Weights of a small mixture-of-experts language model, trained from scratch on English Wikipedia.
Size: 8 layers, width 384, vocabulary 27588, 246M parameters.
Below are experts of layer 4 (counted from 0) of a mixture-of-experts language model. Rows are named router (the router's row for the expert), gate (a neuron's input weights, with its number), up (a neuron's input weights, with its number), down (a neuron's output weights, with its number) and show model dimensions 128-255. Each number is 128 + 32 x the weight over its row's rms, rounded and kept within 0 to 255.
After each expert's rows: a language model's description of what the expert responds to; "gets" lists some tokens that make up at least twice as much of what it gets as of all text. This comes from a sample of Wikipedia text that the model never trained on. Tokens count by the router's weight.

# expert 53
router [120 167 140  99 193 142  86  96 128 166 109 146 169 136  84 106 132 108  92 153 105  99 101 135 105 148 129  65  97 141 188 169 163 173 144 126 104  90 151 126 100 130 150 109 116 129  97  81 157  81 194 154 105 118  64 104 149 102  85 131 168  75 167 173 127  98 146 137 160  92 137 131  89 133 187 166  78 177 122 152 165  74 155 106 118 132 109 113 145  93 104  86  84 171 120 133 135  82 109 111 104 133 187 125  98 107 131 127 144 181 113 107 128 161 113 114 103 103 146 134  80 163 118 121 124  97 127  97]
gate0 [163  89 133 104 149 132 131 170 112 113 173  89  65 115 160 156  88 120 167 111  98  97 175 120 152 183 135 140 113 121 209 113 165 118  83 126 114 144 116 112 130 104 139 113  96 123 171 130 140 120 131 172 113  93 166 129 134 159  94 122  82  99 149 102  60  97  82 135 161 173 135 154 150  91 165 159  95 142 103 190 148 154 157  97  83 123 100 126 245 129 139  89 118  66 170 118 119  54 130  97 138 158 124 135 161 113  71 126 131  87 184 156 173  85 148 131 183 155 120 103  98 196 104 168  72 126 149  95]
up0 [ 71 160  79 184 132 130 116 101 103 156 121 165 206 139 116 141 165 109  85 150 141 161  99  88 136 153 142 120 157 125  89 167 123 158 155 150 137 132 150 140 134 157 115 150 133 149  85 134  65 140 127 107 141 134 131 149 108  89 169 155 166 162 118 156 164 147 133 123  75 133 111 117 103 127  76 109 161 135 158 119 101  90 109 109 129 169 176 125  59 141 140 144 154 187  75 149 180 225 146 214 130  98 127 147 120 109 124 129 123 136  93  99 111 166  83 135 129  88 134 135 176  83 118 102 123 134 129 101]
down0 [106 164 139  65  92  61 116 103 123 128 128 147 139 138 197 122  95 129 108 139 136 102 168  68 210 156 112 107 165 163 124 144 112 145 119 188 177 170 142 113  77 204 138 109 160 131 137 110 110 190 111 102 136 131 178 159 152  74 108 177  54 153 130 145  83 105 108 159 127 153  68 145  99 138 106 158 126 159 150 113 158 115  84 102 122 144 135  95 108 164 113 110 157 160 137 158 151  82 149  83 131 132 138 168 113  64  57 106  78  86 118 137 135 145 134 123 130  70 152 194 149 139 111 106  99 128 109  81]
What it handles: Cast and record table pipes. Spaced pipe separators between cells in filmography, cast and fight-record tables, after names or places, e.g. Sherry Marvin | Serial.
gets: " |", ";", " –", "|", " —;", " -"

# expert 43
router [149 122 124 182  81 165 112 182 121 164 147 149  83 127 104  93  91  96  73  76 159 137 180  80 115 144 125 113 153 138 149 119 162  96 128 179 178 121  78 143 125 136 133 160 111 148 144 146 123 138  57 103 124 140 196 173  51  92 172 176  82 175 157 112 105 116 161 173 140  91 132 105 147  85 182  82 106 108 125 152  90 111 145 116 101  97 154 117 171  70  93 130 105 151 147 121 119 150  93 128 114 142  92 128 131  71 179 130 116 165 152 144 116 140 179  95 211 140  87 145 140 145 109 160 157 104 109 128]
gate0 [ 60 130 137 138 138 147 142 162 170  97 127 131  93 151 154 145 142 162 146  91 145 137 103 114  57 158 105 103  88 127  90  92 118  74 115 168  93 145 111 154 146  74 167 132 110 160 127 116 121  82 130  69 122 125 174 151 165 163 186 211 152 117 101 126  99  79 144  89 121 134 158 103 137 123 144  93 171 144 111 138 123 117 110 143 117  78 105 115 169 136  95 168 119  97 127  69  95 125 102 115 160 123  84 110 109 171 125 191 116 109  78 140 121 189 194  93  38  81 133 109  89 102 143 106 199 102 102 127]
up0 [ 77 182 140 105  88 100 151  62 152 122 100  90 121 134 164 150 129 108 115 137 179  56 163 134 137 145 148 135 158  61 126 155 154 117 163 185  83  94 126 161 155 129  74 109 173 159 130  88 113 140 130 118 122 105 146 149 161 137 113 210  97 132 179 150 155 127 156  97 175 115 121  67 123 138 143 123 171 190  95 162 162 131  85 158  99  83 135 100 117 131 105 100 113 151 201  74 126 123 124 101  91 139 116 134 134 107  75 105 157 102 134  87  84  94 142 108 130 144 106 134 178 134  95 160  75 107 134 144]
down0 [167  42 165 163 109  62 113 135  81 154  99  95 130 140 165 107 145 119 170 132 143 203 138 155 114 116  87 136 128 202 139 170 141 178 110 115 114 152 123 115 188 144 153 164  82 194 148 192 155  84 124 114 118 103 119 117 197 120  47  69 142  99 102 123 113 101 165 111 145 111 140 161 134 145 105 154 155  46 140 189 142 106 133 109 141 131 123  99 102 119 146 152  58 119 135  72 130 186 173  98 144 111 131 155 114 135 105  76 125 183 152 128 229 138 123 135  56 104 143 115  84 159 131  92  95 107 176 127]
What it handles: Possessives and determiners. Possessive pronouns and determiners before nouns, such as his, her, their, its, own, new, and possessive 's, in biographical prose.
gets: " his", "s", " her", " their", " its", " a"

# expert 23
router [120 157  77  98 133 151 128 105  98 114 114 102 100 117  86 162 128  96  87 122 121 150  87 158 141 129 127 164 147 154 143 190 130  94 152 160 110 105  78  88 101  97 152  97  88 154 174 138 148 121 145  88 116 134 189 133  85 164  98 128 143  53 107  58 135  99 101  92 169 110 156 145 106  49 135 111  81 157 112 162 114 151 131 157 134  82 109 106 161 108 150  76 128 129 104 162  70  82  92  98  95 152 135 149 174 145  93 130 180 104  79  94 122 135  96 109 140 153 132 158  58 123 151 122 140 113 101 130]
gate0 [124 103  90  81  46 150 122 160 100 140 146 175 117 152 110 211  91 124 119 146 108 171  78 146 139 115 122 123 133 105 116 147 202 117 130 124 129 160 174 123 156  98 179 129  74 162  98 113  95  76  66  28 153  76 188 107 102 129 106 120 110 107  96 157 122 122  43  52  81 136 117 151 111 113 127 165  85 143 145 130 216 172 106 128 132 145 145 149  68 111 145 112  94 102 120  68 117 115 143 185 174 136 116 124 131 143 151 107 165  86 123 136 145 136 143 113 118  40 141 130 186 110 122 174  91 150 208 109]
up0 [125 151 131 120 140  81 155 123 111  55 142 185 114 113 144  85 102 114 183 113 145 122 196  76  74 114  93 168 107 128 167 139  90 147 141  95 119 121  74 168  66 173 133 169  72 154 111 118 152 159 171 200 120 168  86 120 136 120 116 152 156 125 138  96 102 151 153 142 162  95  95 124 154  97  60  83 179 121 125 147  76  93 136  64 103  69  77 134 104 104 142 134 141 122 145 147 149 136  90  54  99 144 129 185 137 131 122 107 137 172 136  77 109  76 126 144 107 205 152 189 150 124 153 122 145 127  50 145]
down0 [106 128 180 146 106 167 103 109  85 144 107 144 108 120 158 122 152 148 136 101  98 109 145 144 167 139 131 121 119  85 135 118 186 119  52 100 144 162 179 158 175 130  87  98  94 114 124 111 173  72 175 142 150 110 102 206 134 111  84 145 160 147 132 199  55  90 124  67 107 197  83 147 112 114 102 132  86 101 128 139 114 160 118 130 160 156 143 137 124 133 152 138 122 154 168 100 155 161 120  82 115 125 128 128 143 102 126 131 119  87 106 102 181 157 112 116 123 149 160 135 103 128 125  97 176 158 106 159]
What it handles: Mid-compound hyphens and dashes. Hyphens and en dashes joining parts of compounds, place names and score ranges, such as Lot-et-Garonne, father-in-law, 8–6, pro-agreement.
gets: "-", "–", " -", "|", "/", " –"

# expert 30
router [152 152  83 200  53 116 160 137 111 149 149 177 171 174 122 119 111 101 161  89 173 159 105 120 120 123  87  86 148 192 118 135 136  57 110 102 146 103 122  81 124 128 122 112  89  82 184 134 116 129 108 135  98 158 137 115 164 117 173 108 136 146 117 148 163 132  63 137  88 148  98 102 150 109 198 123 154  91  78 140 103 108 141 135 133  90 106  88 152 191 116  90 114  49 187 109 110 150  99 117  88 133 134 180  99  93  61 101 175 135 133 136  78 155 128 114 147 147  88 158 127  97 132 163 107  81 125 143]
gate0 [136 117 118 175  69 115 189 140  89 142 168 104 160 218 145 103 112 113 177 107 124 177 147 132 151 162  44 138 149  47 132 103 109 102  81 108  94 112 178 106 154 141 115  88 116 124 163 116 135 134 120 162 131 110  77 146  98 106 114 132 158 147 143  81 140 106 148 113 212 148 143 129  89 135 152 179 105 122  96 122 180 142 143 149 110  99 100  92 151 121 115 106  89  96 153  90  97 106 114 114 113 115 107 130  56 136  69 154 108 183 117 148 161 152 109 168 136 124 104 158  98 100 189 129 144 127 162 147]
up0 [ 74 157 129 140  72 101 110 170 135 161 163 119 105 134 107 163 104 110 152 120 105 128 127  93 155 174 129  58 170  63 107 111  99 155 116 132 116 136 103 123 117 184 119 160 170 128 136 173 175  85  82 140 115 106  96 132 105 100 127 130 208 135 129 139  88 155 124 128 123 133 112 134 140 146 104 128 144 136 126 105 166 167 132 186  89 160 103  86 156  89 111 185 115 161 150  56 117 121 124 107 139 132 186 121  51 122 118 148 104 192 156 129 171 146 195 108 124  73  86  67 101 134 119  93  91  99 123 113]
down0 [ 94 135 108 119 100 137 119 141 158 167 144 140 105 149 115 105 136 160 167 127 159 139 105 171 107 138 164 111 106 106 130 162 101 170 111  82 125 183 156  87 108 128 158 135 112 147 126 133 108 140 185 185 145 100 151 150 149  85  90 126 151 111 115 149 174  68 102 150 131 107  81 154 117 115 128 143 145 163 104 134 114 121  84 129 143 147 130  63 122  95  59  95 126  89  62 147  94 159  58 156  85 107 124 116 132 126 176 147  95 102  90  77 155 174  86 140 141 130 177 132 139 133 111 133 160 145 112 139]
What it handles: Nationality and civic adjectives. Adjectives and articles before institutional nouns, such as American, British, national, local, public, former, in politics and government text.
gets: " American", " a", " United", " National", " British", " national"

# expert 5
router [183 107 185 186 113 124 146  86 176 132 172  94 143 168  68 106 141 163  68 207 168  87  95 193 139 114 121 104 105 158 123 157 148 125 121 141  83 128 171 103 160 138 115 155  93 102 121 194 145 112 151 163 110 162 130 185  86 136 126 140 123 133 168 121 100 155 175 130 155 141 125 112 202  53  70 138 112 179 209  92  97 121 147 163 116 104 139  72 104 146 137 112  58 155 127 154 128 127 118 149 108 161  89 134 147 183 125 138 174 133 167 145 113  93  89 143 155 150 155 176 116 142 141 122 100 153 140  96]
gate0 [116 107 129 186 162 178 107 152 135 102  96 161  81 152 168 144  96 125  86 167 170 146 168  97 153 149 135 112 154 155 161 165 180 128 110 104 147 136 107  81  77 106 150 126  89 153 127 137 112 123 148 145 133 115  78  91  72 126  96 132 168 148 115  89 168 113  85  83 145  86 131 136 161 106 139 163  99 150  67 121  81 122 101 140 137 137 182 134 139 118 117 153 141 134 170 137 119 132 138  77 130  66 168 167 159 113 122 146 103 110 141  91  58 147 149 154  37  75 133  83 196  85 124  52 135 147 130 141]
up0 [149 140 175 165 173 135 102 150 161  46  81 167 148 175 107 101 161  65 102 140 113 131 120 155 161 161 159  83 154 166 137 145 142 124 124 131 183 123 106  80  66 113 131  58  54 190 121 176  89 138  86 155 154 162 159 131 132 120  82  88 168  99 152 137 131 124 103  81 124 133  87 131 190 120 158 176 115 188  99 131 146 197 158 113 122 135 137 119 123 102  97 211 137 143 155 156 111 113 115 111 135 117  96 175 163 120 138  43 107  86 107 132  96 160 123 140 104 110 147 149 155 106 172  93  96 129 140  82]
down0 [165 112 113 155 111 152  72 134 145 130 177 123 142  67 106 116  96 101 117 159 187 132 113 142  81 131 103 171 156 118 134 124 103 146 158 103 194  75 182 189 184  33 140 119  80 136 180 143 191 116 173  88 140  88  82 148 173 149 110 135  73 178  70 193 148 150  80 131 186  74  88  65 126 127 138 119 166  86 136  75 138 170 177 181  76 132 113 136 143 117 100 197 146 129 155 100 134 118 100 127 161  86  78 122 107 107 101 135 104 111 187 134 128 127 139 108 161 123 119 131 138 215 118  63 136 148 168 132]
What it handles: Infobox field starts. Line breaks and leading dashes that open a new infobox field line, such as Born, Website, Genre, Record, Elevation, Binomial.
gets: "\n", "-", "==", "°", "|", " Born"

# expert 4
router [109 119 126 121 161 198 166  76 127 120 141 112  95 172 158 139 133 160 105  88 121  84  45 180 154 142 112 120  88 140 126 184 144 123 105  80 112  87 101  67 151 136 128  88 166 103 185 184 142  72 138 108  79 102 158 164  80 196  95 105 117  86 114  62 143  94 159 135  96 153  96 148 106  81 123 167  98 168 150 179 167  79  89 134 128 100 144  73 130 104  89  67 123 190 126 139  79 127  52 120  87 124 116 152 159 129  94 155 137 137 126 122 139 114  77 112 131 194 137 150 131 130  73 131  81 117  85 142]
gate0 [159 160 157 122 137 111 115 161 100 187 166 157 167 131 111 149 118  99 141 111  70  84 107 103 127 109 124  79 134  79 130 115 127 112  93  83  77 119 120 131  69 111 192  81 192 129 106 126 156 153  76 105 145 145 104 197 118 143 146 183 137 130 174 134 176  95 152 154 185 116 168 123 179 138 143  67 203 131 108 113 107 180 168  85 124  76 116 141 157 152 122 148 111 152 107 155 136  94  98 174 156 141 142 122 120 157 117 133  88 140 122 133 152 179 167 151 117 188 161 141 133 152 131 132 188 203 186 173]
up0 [169 118 108 119 127  92 140 149 149 153 127 120 190 135 141 149  98 131 117 139 134 100  96 119 186 114 164 151 149 136 115 145 102 102  99 159 140 135 192 194 155 126  97 149 122  70 161 110  86 154 138 129 183 185 140 174  85  76 125 144 118 145 143 125  52 137 145 101 174 109 142 115  84 131 132 104 145 154 139  91 121 129 155 156 127 123 128 117 168 141  60 141 102 115 149 148 137  94 104 102 117 144 151 122 130 171 120  76  79 152 104  93 133 102  72 205 156 138 156  75 164  96 152 162 140 114 194 147]
down0 [109 120  93 146 167 181  39  75 133 138  92 141 119 115 153 169  94 109  78 104  85 175 157 158 200 170  87 139 153 125 159 135 123 171 168 146 117 139 130 188 145 107 100 106  91 118 124 103 168 109 102 125  96 113 188 196 114 125  95 175 156 143 100 149 102 103 150 128 135  95 159  87 166 151 186 134  94 128 134 127  65 143 124 122  84 156 152 110 152 188 155 169 109  83 103 167 184  99 104 116 158 169 152 134 152 170 121 128 133 113 112 129 170 174 129 159 138  59 170 114 144 176 172 177 165  55 117 159]
What it handles: Closing brackets, list dashes. Closing parentheses and brackets ending an aside, and line-starting dashes or = marks in infoboxes, chemical data and titles, e.g. (kg), - Molar mass.
gets: ")", "-", " =", ";", "\n", "}"